From a checkpoint of a small mixture-of-experts model trained on Wikipedia: a softmax router.
Below are experts of layer 6 (counted from 0) of a mixture-of-experts language model. Rows are named router (the router's row for the expert), gate (a neuron's input weights, with its number), up (a neuron's input weights, with its number), down (a neuron's output weights, with its number) and show model dimensions 0-127. Each number is 500 + 40 x the weight over its row's rms, rounded and kept within 0 to 999. Numbers have three digits each.
After each expert's rows: a language model's description of what the expert responds to. This comes from a sample of Wikipedia text that the model never trained on.

# expert 6
router:440482455515555450578492526571516543456492479526518456535512568521470523510441554507525459544452470539505552461511495516481449498466543561497551529512505482518547422522475514447479541495582470486465539529438486506561489473473488508481429497445507491451452538468547449488463510507487552480519498560502550441567473480400487479431451525566489510464432493512600504427493527514449472493580
gate0:582497537509468553533466407445515516492574592522475514515459561474509552473534504522523456509460535515475460518454504481495435398476456470522453440432464532572494566462436470486480517508518480511530477574466532446546532478491522541538539499483475465543556581508478510500499461472448478494448502454494492542424498523439511465528582484540517522515483456491447498464513457444453461458574
up0:524459497507448509426491500468463481453489471463516437489468437481431553522536495477466479540539470491591565499485545502492466509516457484599506455503481510504502464517473489479495519464502430479447514547543575526472493611471472463566358473518460446506507475487497504539478562527535469461513490523517484495509445461526536563477518473451482518402460556573514549523496509410465488500534
down0:569480393520545480558475457487562480479495528508501533476459511567501461565494565502531508516496510493513490487427547528509446534441542471491460439481497406501496555495508479529521541448515543487529501497516427446422485537498467514513489479461518559485522458574496557489530515395483516538422468467563414539444504509522566502528501501507559453545594540470471552502529489530464452500536
It responds to: Joining punctuation and brackets

# expert 7
router:442467462537535437527445458563549482468531530508499495574453555512485495455482436530508506505431499522423515456489507560590534471528559508502528549572568501476561470463495543534460470481539487521448544493501489441501474456466533457529479516459532470504443536474571462417441453548516507527499490537578519457533468485497511492478438508581496470480476434467562520454522492498450519576575
gate0:521548541490520507503429495462543518579454510588464516554503478446513508475497537572521524487529528406515457486468524460471415504445489529487419482538503458558569530480476535457561433488515504457527557503527500434452489560492543539554529500504465448548401530529535511467520442444565508491481521488502492392470501514446537499460501470531556453427520488483491519437518456464500500545515
up0:480477468498425457503513483505470456581498514511457496458492472560447542585522495435542558484552464555512561445435513547509535511494487416527516478513511495494446511534543528555492481530458506490544543580452488510465483554522479517527491523485454525546604443521488468574448529501541508495529441458498489488548492506540548502477446463406546477435463540604506473464545432481527540480535
down0:524513494523531503452453465498490499529448544485463477491460507597502438495567515420503554447509453489589460548454471538517490538479555503490449516504475396493529527509518528506531508512468440481527521496580460404500520595479484557483482506491507533500443510488482499527557447467520461482552502433512534481524508559440553494531516533453537467452560487429423567449566447445490475481489
It responds to: Capitalized word-initial letters

# expert 1
router:467445503530538503526506509462466547467535528516517438491470482502480533483500478543496414492459425427450525491533504554547455485527514538524527499541515504539499493472557527529476486442535446524432518523446518431532491459455483461553478607501539462525467475520537471381527440518568522595498490520518548484532526518548500464473448508469426430499465411475569486491425502469461500557520
gate0:450537525441501528533439495474473546489558483539528481524491445446506501516484565516554454495497569439528464552482498540492450491460418488496429464494448456547564509554478513431538556511477498502492580518515553418473529518472521466535535523467480480515439587527466491482505439436485564467495505543531489433500484473480555527510469457523599427459498503506463460486482468391480508565480
up0:472463461483441503438514524520467476530473527479411513493499485496514500498530478444497553509553423537482590444422540537542568529498493535490632529506551534494507511524426490493494492467510520477488556543513525529496530538478472559567411505469459494472516472488575475500442596517539534430509461517474466455477522463546494538520508471529587457418500515525532510555531486440475514446526
down0:488482440556472576478420424443470472497528533479552515469486473509520428476545507495539565462482522492535465467422483521516455529427479498561448501469470382459571478517525484541423513459475492461458530552536507444417466511496555513546464479518522499439543490532490457553569533472495495519484554484533484513470514448471560490564549505459479446447567539504451564502521504487477455483486
It responds to: Word-initial verb stems

# expert 15
router:510516466521522517541478401483524529431457473508462504586446528535509501504523431442514440534506463464474580500545546518479529402466539506568488547485559554470483486491572469423483541524543469498489521518544436515550522495491536437526499568473519452520512483431547478528454547545529568455522434497558468491562488482432530452448462505565475439453444534494495484475463508510506503474454
gate0:475577600472514499510438434440496515484522510515484520522445473490421505580569501574462521478482564432540466513471484501472542481472484457542486458447499510556490491449482548488568515490471472486550531518517531472433530465466487490497531535456414465533439546477492513535533433469467491549434481441506496469511526539429475571522500570533508484466513513493407465430413491453531526489496
up0:482434392430474501471497505572463530487446553523528541460437503472453496517508514508532553589490460444532547424445493478534516491510498523508495501491528492545454484509517512459465485436560449399451558506570537501534517519443511458493526429467493517581515467504533497461488530492540489559498465480498547538482565470568532483518427489485525480425515493508498451446492424455552547441527
down0:466459493528446525397494495538509483508471550411529568518475459484425520512584514481518539535514484537552526532429507522547466532368466518584470509483548486494525477450492535517511551430493499503456502463545532446472481475501471519526551497472494473452441539542428526513564488413522523549468456522480529485561492490561540510503538503546525471456554547455471472448483498425509527448509
It responds to: Dates and list markers

# expert 22
router:517487484520526474440480497478509486454496561593496466519470531500509528551404470463463522552476442486461549449519543492415463456562548566506535559552541560559569465441499507480459528578527486497478557457456442537517511467464585518484507567495440479415498473461482560495514542576476527500516514413508521497563482513527535479476516555498423501462525456538483476503472548519483496531474
gate0:566494506529498507533483436454467585471531481509531464559535480566493473496480488557558567572494520455536500562453519592507476442457483468509496490524473483518514442482466555454545512476528486545446519478491431469438490539460508509499520479450418486516426509521514507500477447467506531508480555407481543509453501508433528540422469517500549494487567489586466428417516414488531522534508
up0:469485418510512542475582492531477537503505518525509497492511406520465516506489436521447565567487468474577561450449559506494519505461505433548411500493506546554529535436560486497445406490470489488516485519521479457481546576478557457494492451470460508534539530512483428488437547510530526506529495506499496454561523478546567532443433504457524428506534570563552542461535472468471539503498
down0:527419515476447523512486500521523472551431557493507502495456474520537489556512566582534534568530515479492429475476497544561500512519480476515445527498523434596549494499447506481427528480491484471537502506515408453459550618479523499525523536460505557390460486577496470555486449456528487550521506479514500553513445593498558473522537496549522445482514531468488527542526494474504466456477
It responds to: Foreign name fragments

# expert 9
router:457520566598554478482469459460558493503564532487492492563537562530544497420496492549469455500486471503490526467484543509488537451465494524525545523536520509519545490430491535408493494500512475579534557555444503430522425493542470463563441518496499442456472477502598477491498494459424564554543561495505504472512501588495539433526491550508514441461446482519501470465486524514483576515466
gate0:483524496489488488519469528520478525480498532508442509542479457518507464506469533541485535494549518443541486560459504489451500460426452508496454473489535437541471551530444466522482535465548514521541535527497561510460498545538535539497482526481502473554471562514443441458498453446562444541434512479535583431449456535404590473458548481547588431475547455534482509451478512416471552429477
up0:546484508497473510480477469490444531502518512520495590472420533452441528578512495501439557505556513497541555442448540516561466520486546454537529519543523525510495485527470456490523523489482475478509576438443489558477434533547479477524430553375486448491545426458511466541514509523529449443491519529506469500504526519585562511469437451413481492446497509504531474480543519420546527471530
down0:537443495511541498484547487456568512500451502534516460488558462517515494478577556484464560472450491521481464545414527498524520528506516484476431515513457407442515524494541523575511523564476532451562496509587415450439536472460518538553393537465499519485489412533517459520535484446543500577471498443559532468505486568538528489531470562482492443473562533483473528513476530512500511535490
It responds to: Word-ending noun pieces

# expert 16
router:470483549544502465570461478467544521508538564573493473522552558557520525448502530478506475516451462538478593436545574481476543503444483528536555562524516486511511497508547533403463540522498467538489576492417463442518461456487533460531443479474501493503511425488530498506478535506425571510568561500470537457513499589497564449493450527513527480458485445507554470478435509532475552501490
gate0:488503500498521485515482486494476492521468536476460499483416523519467510447458485563473554497513537479494462484476470470506472480490481502492485468467530486454545477460445460562552548507519548547512469533524606543505466468445536521555521496456488539533421577547444501418426428477490558544449526495501563480413562529458545472436523534523557530492593495518450468422502471450497565462575
up0:477476463453487514535487476512463506465494482444506592481535596493460525472485518501509577465525498503512493502455486561421512551496473464601591494551484528510491532493460417525499547477469433477473584492480473541515457495536514534557456476450555492489562496449565485601518539515566485528523500561529483435544477444539552533477466464418558505461472534518499481506483452490472536461550
down0:486461518517452510532476539494604505486484526496413471498553549524487535557515543484562500433426495542507497494517517543530480525442486518505470546445430398481513466533547526497526515531497529454467467533496465463513526429512528509533438576470471479511476456503493403526525523492542445615512532468542451535547433506484488492501476531519386510489528495525405497520476531557484480510437
It responds to: Subject pronouns and nouns

# expert 14
router:463464441511532524581484461472513529430512519511480467568575539531499562448547468527471524534496526449448541438529498483529550492456580496558503512536511507523550448501499475483501550551516452450448498548500460457590481446550535491534506552456526543495491480418468430491473510472510516524517492492521520454593493496402559510474469502575528491471507427575542570481471483466468559471494
gate35:524514476513548471443513450502524509571459512506482497478547484480510565451596548506538471474511475426549578561480502532519494475525487476476501542543452497516539497550496527495541492510441501457512369577537474476466459519448442496489553583444516461492509532475459447489535509518522571510490572494447513537522453530423571532511448513562504444540471505537503487459503483505440591437484
up35:516549481509491532524446463536522497458466524464501537492506464540415510437457514540532538525539467597477487490483518529447473566503535531419490515572517387537482579407459553512479495474536546434510531528439480470490582517522507487549527491549467432482556565562456496576497546452440511437535521529506498474489527581524500504480478489480534482486503562561457515521538516470485501550479
down35:461451556494489562514437581550426475516495492527514498491480443499449531546440477574384534521525508540463499575552483504526472530484514542487508506492520470491445454522491505513425517595511464565488490573462527493543482561488500483552455500532545409468481452595483489515443500495444585551509555458539540469451534523497478531471474464474470480494442471542482494523469538516484435505471
It responds to: Field colons and openers

# expert 2
router:484494458553521493543506475562514561439446507475496509509436525533511549436471454496461452560534491454507605460560513494535491425518539468581503548477521541484485449499538498417473557558521488475470494562537440464555525459538553518539464529537573461516468470433475448504476484475553540477541454451565497535568456522485536458435507554539469457519472476509482547469465582479499507533479
gate0:525566544488553595539428424483469528512473522527478465515450500453502485498450477609486500541509490466448508489475524463440487477464509475412534468448453442523519513544453533472536533501581391478506457503452463492508544460472489537517545506530443521592499568524528471473459535464471511507438544460528534510470500554487530521454508450544506442513438480537402492495446476469505526532508
up0:512498468502489522517522485516468525482519532517476551430470483524438530561498527482466566526508449516515519493438601494538528470477509517564502515487423470562461476526514471467473415562502530493481576537507432471539503606462546478527492504481487482538575561544536416493446524492549510555558489449584504541498466456537573538457540466521538537481559563521480505476462486428562510493446
down0:523447500524497525467509490525503456504530579522484492512473429452427494495519607482531499506503480484571511504391506495504506456407491411455480447490484416525501458464530481553529519478489459498563413496531519444463451551446473534481530553461517543435514552565436472488508500530463463538419508503507540557410526465494553552487503555527547530498554464468451494512535474494501483497529
It responds to: Line and section breaks

# expert 4
router:491524459452511508551440481465489503470552572521456467502508506518446545475486421518498510563445497455496551460478582563523455528550532469496530539548499556532498517520538553464504500534507492528439563547471402501545474479448501440529432574481533494496463486448543426509445469581506565424516479475544553530494472528415461519469450554501461495504492490525533499485464529441484595474508
gate0:493501533543512601578462474500489522546530534536510517446518484434492424579460481544502514495474540422494461518487494498479489460454441514437469441468498470492508497492472467466501521417433439465520539545537515405498550516441561508439495504511473450536408546502516569521428548468503485503546534485463447486449461541459540480473493495503556436457489486528441516498502421493455546527553
up0:524455438463457528478478483543454499543527514491525523464496510499430510511556485538525591504539416497490535506501497453504494497475465564550516493512545533586418533473509544489541532539500504494433543509500522487404489527466575464484444490466435473500547429554523444459464538503554452522488434502465535450527525477562515477476530529414529529413544570554467508429517462466458474485556
down0:526431501528453503531438528420521512493446437507523549525467392517477471565513491505528486437517522453488432513521537516553453558407532455462421479456515452520539473518496484554425538542466510505480492477550517460454477557489584487517460530411473535536527456584508482504527483502486505463505533509532526532505510530450533497563491458467543474420623511519515511464501511523470470515474
It responds to: Word-initial prefix pieces

# expert 8
router:449468454520533462516453437493533523405582572540484490489552560523471497449466519563542466518446511512462548482494528476546572480530533536589531538483529480534570423462483511495433590497501465564479546553522505471537450480500535428518458501463545494510500452437518508486467467486542553510550465488505530464514482553459579471493504537551487470423516443520560581476488502534480487513504
gate35:555543532505508505491513485479507544428561485490527482478443482417465502414513544518561501434488520477457556519501546511505482521576506571527467554582492560521528589481606523493538497501454518503542488552514506486450510486424459550462503486443530506412534555553528502481426583535498475487492512463551503514471495514491491527512446479497540513500537576505467536545496475433471566484584
up35:495473544487482492530558510474511502493513522433500378489563523497498516453416499503551531487543524516431464490525550489415519530475477494495497523548492510546514571472559496562488479503508461518534499518466540467513483563539538550495535478504472486555401537589449501523567503454516510491560479392540446443489449454575467416460525483431558469493504534465476477500479508546546463536530
down35:551488521473484507544500483499442594505510532468491458531495538487469493548462549534493544516528426517441511585470617546513501504493491458446525493500514559488509529516511496485531486472497549535479535539511556548557457532575485467428518526489534474463529481603464496519419545534484536491561512474455547507399511485518506534480511414491375515488521498514554554494474469557519441499549
It responds to: Conjunctions and prepositions

# expert 23
router:478480492495558502515487444549508555490569533527437464555494562507528483502444524580457488502463517487439516502572531501528452457476512483561540585582525510527553480464523551445517550475524467548470581525415492457551492440501483478523493459529535433497501476525547433481491436518415522577535554545460503490521509511434526469465472489552511471466437439534496463456466487484426546501512
gate0:500506554473522538454449476437496543534472525544524576547471518523440500451489485540558524517528571470537507517489507478483479534504494482420536458518526474511517491481477462523474437456556491425552454448498550438439493526535515511503503466467473472553522542500427554492421430446517503497475549510554509455473424514436491494541535440510541422411454436559496403451482462475505487503443
up0:531482438505424499549492492500497514519472543471440513472504471516443540516496460471534585535511506533497559437494520527497490501493502501532592495518512481469447534551541483496521474467453483451509554457504561513483524517529534551526400423451459474495602443499514550524521483517526438450513419548565515476517499409585542513463471505458510516436534508570537479507499546448545487520606
down0:497411466513516476527509499483510539513499519562532435492529465554455503555555470476520535442462475482496441483429457595571496517479524477538417531500480455489522503423546531541506528551508493447480541588508410478487488548446554552539479526462559520466424435492516434578581479506463531594519499489528523515515472550464525539523472492505494506445534533494478559506524484536450461509530
It responds to: Determiners and quantifiers

# expert 0
router:421460512480477422505516511547559535428476519503505513496421560498541532494490460504450480602455488475530525444572515502498488427500472487525525527502521540559500484522550491440432586530461485488492548524480478469603472481511521490556472541552572494503497482435462484519480530477480570481544482467550566521608489535447535461495486521507465493553443477545490573467519517435499500529442
gate0:509499563482574545487453474430495503506549519498498469534472498491518494525502469557465530539501573491494515522518515502537450446469507452482470459502478502533524538497485475481587616549553494453521468493518561417503512490493528526513595520500441430528428555518462483460484509417503507499493593457483498486438420507401547492466447522460546489521491478586514472509509487417532549444518
up0:529498458475500548550523516526451551534410507484517512487551482508515551540496492516464576464457520538535478480498513526504522492470561504540580483417466600468540537492498513497451452457495539441432505569496479490537512551455523540509430410431385482527534499535509439489487559515512471570536410526545482459570520482507459491467514516527503468499524565477454533505484564521500522528561
down0:566465426526516502509487528492504439461489566535445539482478481462494443480573559505474537489560467479511526520441523507520511452463564540526477501527465460520501483515437462526474585532464451465574425503519511426473472598504517478533502522506512476436516454546491488546550456464508482479450549559519529519403458474540500460510515518448563512405567495519492600456556516468487510521528
It responds to: Table cell separators

# expert 10
router:447463537500549491459496455493544491520494521526480465493548517490538506437497475469493514513466441467496480454528515599494507445498493536488554554524603585540538486452583577502463495550596451551503504503470510451518495491517559483524482522510517506474390540500506507442521428529510504569501548414551500436532479468478594553506430488505461462460471529447498495531427506518470472520497
gate0:511518595468522511453461475514487547486532502546509554467453528522523500524460510530552510571498499506462477549454411468437454446465447488421477374483527500552556496541474468462485512477546416507521541535513521512521509496486564499503498542520455483561367507553559479515474444427492550499526484559505465439448450431475522519465493496504492500468490541482494443529484452432486516509502
up0:516466477475499419421559590546435562461493509470438476462464512481504484547529464427494529617587469491574534453447532490555535550513497449489507498500565497584497503495494470442462474479518440494472599483530540480521515499462530561533535483494504469532521470540541473490450499499501576505534436506522519504501512441557531556499450460456537480492511495495499502498501468413527507459569
down0:505446517578415480477427538442436460544481491457498559483535512500448477494503534480502546498486498472512475511534558559542460497406522476496449561464502421483508474496487549504442478473508431425495479475537492402418535567469513450526427574541460470501513490530506492559502472477464470525471546481467468516471491516489544552505440542526534460453588564568454539461505538492490486523495
It responds to: Mid-word syllable pieces

# expert 19
router:501521533523564481565473504505558510408424493498460461537537521488542504519499500452552515528460399539531523454547547559518491482495572498530499525517527546535529466461521529483460577514465444534481509521562525476496455468539547499516494566443492470468526495471528443478471492511422530496495502480552562470575523481451533509488486538584414522502457495586569566421531497437470488486561
gate52:508542529471555561553526442544487482491522529544542515479515506513439432542529481539599463423508480441511514469563509553523456482487470603515526528485481531459534463531529510503473508456491526462460546522568428467479508547528501483475437503536496545560613551499488489522518464443514486529541518595478471490571495542432477486553466489529475488518511532512500387503521476413461484501527
up52:464530414527573497512506494493498476479456551531504542441501524526515468555549527483489541578558523537478452603539537557407481506425520485528484486561442541508567568483538468505496480496463540526498507458482446486367504402558459464533561510497504506527518494511541532509509529488463517520565491512482450519490468438481510466546468445525517525499526502510467486502543560447450434563515
down52:479564477456474512447510585460540495529496501467540512519506498505482527447532483529508533515539423527466513512491508528498532509443457495485482536559380531520472477495491579553577478510496491492503534496437410500536410586553496444476412546488522451510490503479435465499489503491483437489509441561447472481546430567415515506536479558509466452483506570535500570468451476520494521458494
It responds to: Punctuation after numbers

# expert 11
router:499522532506498458538460450483529510501527563524423498550443502575552489517537472509467462510506500414473480474545546497534464449452558498534480558521535520484529455470592516398497478542473466500459524555394448520529484439558509492531558500486460503470520494470549472464430499489453604509497518552542509453529502564431511518519507573560464480438459468521511496483550515505457560554505
gate0:547512511523490515508514422486430483453601447589465551462499502465463495484498552529505498475506515500491454474467468494497469502489507520522446448522453438546509499449451493486470472459455450553520524516549520507472497522535509540508499476440485411580416599498513519467445452456543461506470537518544487494422452459403541486441497473519564513435496450514450531431508442475496533569484
up0:579497483483505487453437449479469499486448493511566459468462465470434508561563515500502528513499404560502509429441517545560479448497504478525565484481542552509452496526518500513496489598471502454496587518471449502494482495532525565570475451466459395540527491431543450492464516495542465416471472528487498506552576430514528524520472496503500500440470535575529447456484468488525491459536
down0:499495485475445488563450479468514490478462579479499488584464439576568453570546525499526563481477444504480449534507460551546444530460496475516442561512521389440499482510489532496547523517446459462484436500547458431515450532512450556513516467528506479489515523483539520472439513449574529507505573487501517447507486474505552490542588528540539478499611478511465520527510515519454489475435
It responds to: Table cell spacing

# expert 20
router:419470436543516486580455492474570451460440560540510478464441523539506604444494493441511532538485442511506495505480521585498443488557531525529485491492551508523508516507540509496422525583501516539513485493398501522497509416451552436492467549495506447467449490452504515445467506508508544432493553489567546485526488512516526497467474569491451450466525494548554503455455578464497470504528
gate0:480468622508496560539464461528500524478489495512500495526394476444438531536549542548555471461476505444470446556391479534473478454485475503480480479484541465531537514498483510489561501539541477576520468519523498490485551499460480500480468569485461525463421537509560485449460465485542459461516524463487523480429453497415532549474535534529583490490518470554470470431522447459410486501509
up0:473440423534453520457450501522510482552455533522507470474507511555483498559510489464488535496536504540508525455479616549499578496464507529448559516504546530519427471497532549492563529510443506464519562521528485514515456582572512563557491491445451501521498502463543443479483573493563516482477436459450518525480500472522533526511527492517557471534477569548524422402489455444517522510591
down0:536475498548430472493469512452490529496413520526512582493440534539495499516570567530458562450532455501493476493480542505501483542423461471531462527489483443510535489483514479496445540478486442510547418481532548432454436497525554494516434467455424524455492562521524507464513493455478532482469505410543495482558468481554577503555485488562506478380591505493492477489530538467452498528501
It responds to: Word-final suffix pieces

# expert 17
router:490464511556486501529500497499513551478479463583407503579450496559466599494490532510510441570435516474486552466535528550467421436528492516503538531539530550546575422432535505495488534543545500496448526529513450502516446469464498451539446517502520493438469487411570475495461552508557499590586516499560487479515434489497515483477527509493487498510469474521503543443480554484477515535538
gate0:488547530543489574508447460511466506484538501541424557557472525522494471502512501501513542544456545528494468501510409516497535449487485484476534420509497418530460511529544524496501511484457523487488534593509514449432512492481522495531529492526517469577441580593528492513482433428521521458537454470498401504498453481481523475539560462465579477410454483490469486417546441462476490557487
up0:441458430508499511480531550524446495564483551488508481479494510487518513511507471485406560505541457518567537440502589471494536517469469468550481460564520468561478518526471502522522473473443431519518523591505545473451499536531505500524438480453397463509567485500529431531490521480586470472487435552502563510562553455557554484522485543424537483466518493527550516524488499457537591520494
down0:510458505491467486525492495469504514494436565469513521539447467564474420452532570443506546524506468492517469487465510537523448508476463464505503425500493396474552524532541503502478548486460452529528527530506481366444494511476463477492507502461530579506461503590501524552567497458529444435511451474461533466493502519551540467533554497465536438385563507520449584504523492495461524510492
It responds to: Foreign name starts

# expert 13
router:457501480502554540568490528477503504418569583512499526553558579468562508470496488522523496509492528533488562509557532509497547486505492544604583500497487502529561450460482563424429558501459487558487503539451499458582458452511518474526489538503482433492480466484566498493480482499457596522581556491507477483488467605486566511527526526492490498513512467524514510436501558521484553540498
gate35:520560492475504431509465416543540587499493559467561511540560503490494562485496428485585472523525532459506507542491542441503531488526526519420473537594448509510509487509480488464570490491472523483431506526444438480497475469447489494502553587485510504465513503461462388451494527513460516518393531466466496523474492539486497515590495533529527488531548527472491530554522464450518592483506
up35:514496558502544553580564467468471475453498463523509484603538518526491536463432449561536531483536468601492460439503505486462531506516453512477573526583472484520459450468461452459476524556496476558529480496468514473471553474478568526500501441482477410508493600508437516549502478490460540523577528460555551523529565486539513433502522478546569464512536549545495471507497520534530479501507
down35:469429443569438562496478489547533530538516503505524531528465489445512547513477543522465454543443452528531527481502519492449504476551484466504478497495502503516390451562550455433525482506516526485439491476463555609536434460495540538539452590485562576498511517505473595465506488472496553535618551504541510533544522506499549529528530495480451568523480505512518471476518487522536431503504
It responds to: Passive and auxiliary verbs

# expert 5
router:479479488507501441534405485495528506446479540547458450511443550506455523429477532493426456560491524460511496474470540494464512454516549504516560521564537539505508455544493543451495527562508503545480564540502479513541438519533509446533443522441490454461475475420487472476471501486424596469519505480492500487514450526411541429442513522589543505492452481574543527443503531463471571451537
gate0:518525536536484524462501435523488529456519538478499461441502514477472475517519512522492517481499554533511497549426411480519585514423467507488490410509494411484555528455511435545477507494461487538530469549583526433469573510487501522587505518467488484589465529551511481486499422452503532548471559510523537479488521587454580539523486464557546422522508488541542502471460458437468545489472
up0:473451439508434480465489454502450563471519511431577464485501455507473507563546510530504524514582519433496573413483474549467518559474488489531518501537456510522479534521511464449493474462501533496444546507517508523526505557457460554565418503473476479494559492452522452564447496522581488517503455562536506528552505474549490505490487469445494415457469567518554478448548424451485524428556
down0:527506497471546480526486535459569483411483523472493500470537451531511502471552601504517517456455532489450474554482494543554551537483525538498480549461495413411510489467514468520449479517450463448540468506552506439462480540447447487502457505503490520497490460594499433563531545394522513551521473482493550527461484531465558462516514522522539423534537532529518597485589514552453506490500
It responds to: Name-phrase modifier words

# expert 21
router:476501425585548475502530459504517505460535528522477470497513513546540528509488434452470472504504439425485477489519478578481473521567504554489555482494507526551499487445640506477463520575558514574485513527517416512511479470481522494548521579520522508466458446487517540518554457599499478464487543413536558476481462557490552490533478548492444479473430509537468462497448545489453500514541
gate0:518556536422504502502431489423462542511552535569496483500461568543522487505526469549527533550512518433544456525473501482448514501512494520466432412527438517525479483498475434406511523510550528476511511551519498477482526548472525443476534548450447517558439558476574503532449461445554491486479472517508500437480514496425536501464444524498579497505493496536485392502536445484403527510489
up0:475391459465469474442528533526439526464529503497530462512524544550461528534529532504515580515553482543537523472469515418484530525524529524544484473536520459570417546530518542529503460540496528474489527521476485517513500494451565508552479506467467476554525545481553458574478548492556492444524424523521511491590536458563537518436476439486569428410507455574523506453521450488539491484533
down0:609448513477526463492492487436502465434453558423467471504505508516426489531507480518504522486543480513500462482399447528529506496377527471459466488471467432450549523461501523506474483475508511490538530520449427423455440530500527510538468512534474515449481487546540520501513491559491504415544592449440477554515486548453475474517473521523473442457477496514441535493501535570504470511587
It responds to: Mid-word Latinate stems

# expert 3
router:483502585483487462562452464459559519440475456549427478551558505534541499495468476496554461546468450470508591459487557575509544496440493456454515535522509543513522467506516479476428541546547501514496520527466442488547495493452620466506408495486523471426465551491493524454514531521512545461559538478539497487551421466473529525478489531574436485516490410482463499446495518460499515497520
gate0:544484570492475515527428478480541513467540512471447542553451547502480525549491476574492572537508516464565519515491493524517518487490393535459501445479490447527456498522473449422502546534469501522484527516615532481419478446469530522507525502511443466450449507528495490527480501445547498476529490426521480428409494495451483509470509496524563453485477501506418440511457376479482544529482
up0:554506482491476556479501507522473486509529504482483463499482522463494462561524589502419558535505433528534500434558556458515539486459458435589516465492560568513513539472541520484552528483534467504496512425543519484490504528523507535534472485496495496554522502530481439569468503534562527445556501560556528526495548460546559540498442537445565513392468591542487481489505465420497545443528
down0:590540525528477434580466483477531441460484518579516511481471463555450476581537507493534625480549460492427478460424512494560423521541508553429488502492468413483535525449452491534466481500528466457500489512500465450491489524478521485501489500482509540458455485566457431497512537507475515550555486547485456512494473528538511500485539517503545443431533499459446482487498526496403445448464
It responds to: Word-final vowel syllables

# expert 12
router:516525549546511496496481484487507573514493482499439443502493531535459547486507521479543469611447519504486533466517520550434514483495500567547530522500512481573474453429518511470499618482545478503437521491442425494550515534527474461519500546432571452409530405515494483424514474557422538525495596467513479440548512513492483481479451554506503453489495469550505517446533533484469529483476
gate0:522502578505472458495471461488470506465559484486505419515479491488519464581470495553590498473469539480518461486452457555424464482429542516413487447512521452484540486482487476445540470507577500541490501505417500484452486501492522549522518510521465497572449557486468443434480427515557523527539510541480483467436509448425505507435425439564520498547497494536479495477532481492523563594458
up0:519477469521493458471610519471498448512515587506499464534437490547447509514504419464519553508563520558497528468502540522489506504439476423502479523529449500517533515482472487475498497476514503451487543474491526506547532594483544603546533506494464470608563519537530500520428532497494441469514513586444541446503470464594518520577451458506493457489455507514486487497489436438509463490574
down0:524504443545475454562464451515469467510491484521498510513493514540488457488532566487499511467517417467426477535512530559549503533431469509514460564511417448466495530556460520512426548510551489519503498431519552500470525539494590472543482500407561521388484436579497509501530503513489495508442509495512495561485459519447511530511545474494515465471568536477451592488573452534452481460552
It responds to: Personal name completions

# expert 18
router:472444551564579421472495473450513525463560547522463453531490519467548496458419448525527526516534456550442480484486528507468447514540474541492503530552501546522501531479514492532447525520524453544480492548467468447473450486501490474529439582413544495467462480536519505489543516528557479530522478430619502467543451560536515469507441483486419498499518501471515498485402502441477569500562
gate0:445519564485509501496420528518471568512519492541479538563418481514487536575518484574551524506470465501485463477407469530491512472428386444494504474524521486540494512471438512481527521521538485533522458509514545510519559513520514475489482518440419486542432635477515471508480437482530538522516506438605521429457449466436520525463479483536537507481504498505488486492471446446468521476467
up0:538482457423527512488513526482450495486438496477523509477456508470414496554472480460516523526538493506512602480445566533541524452492416515526520475465513494602496485521507495507506506518527472513514568522496522537534555508467467510487466484400459524519533526536503445562380508539537558498444474544502547482526491485598564507450457481454573503440481581515508521473542441462431493520522
down0:537496563494494502431510472496548497514439550469579527495423503500429410554512487465526534462582460465471458432502521512515506520453496482483461519514514421499532400515473476511535508489486542473536443515535484467466524532489532535492481422569499527473489456583493489483604451516511534479489538439582559500474501497500594477558433518510548504433517485519497537503572499487481539564480
It responds to: Inner word stem pieces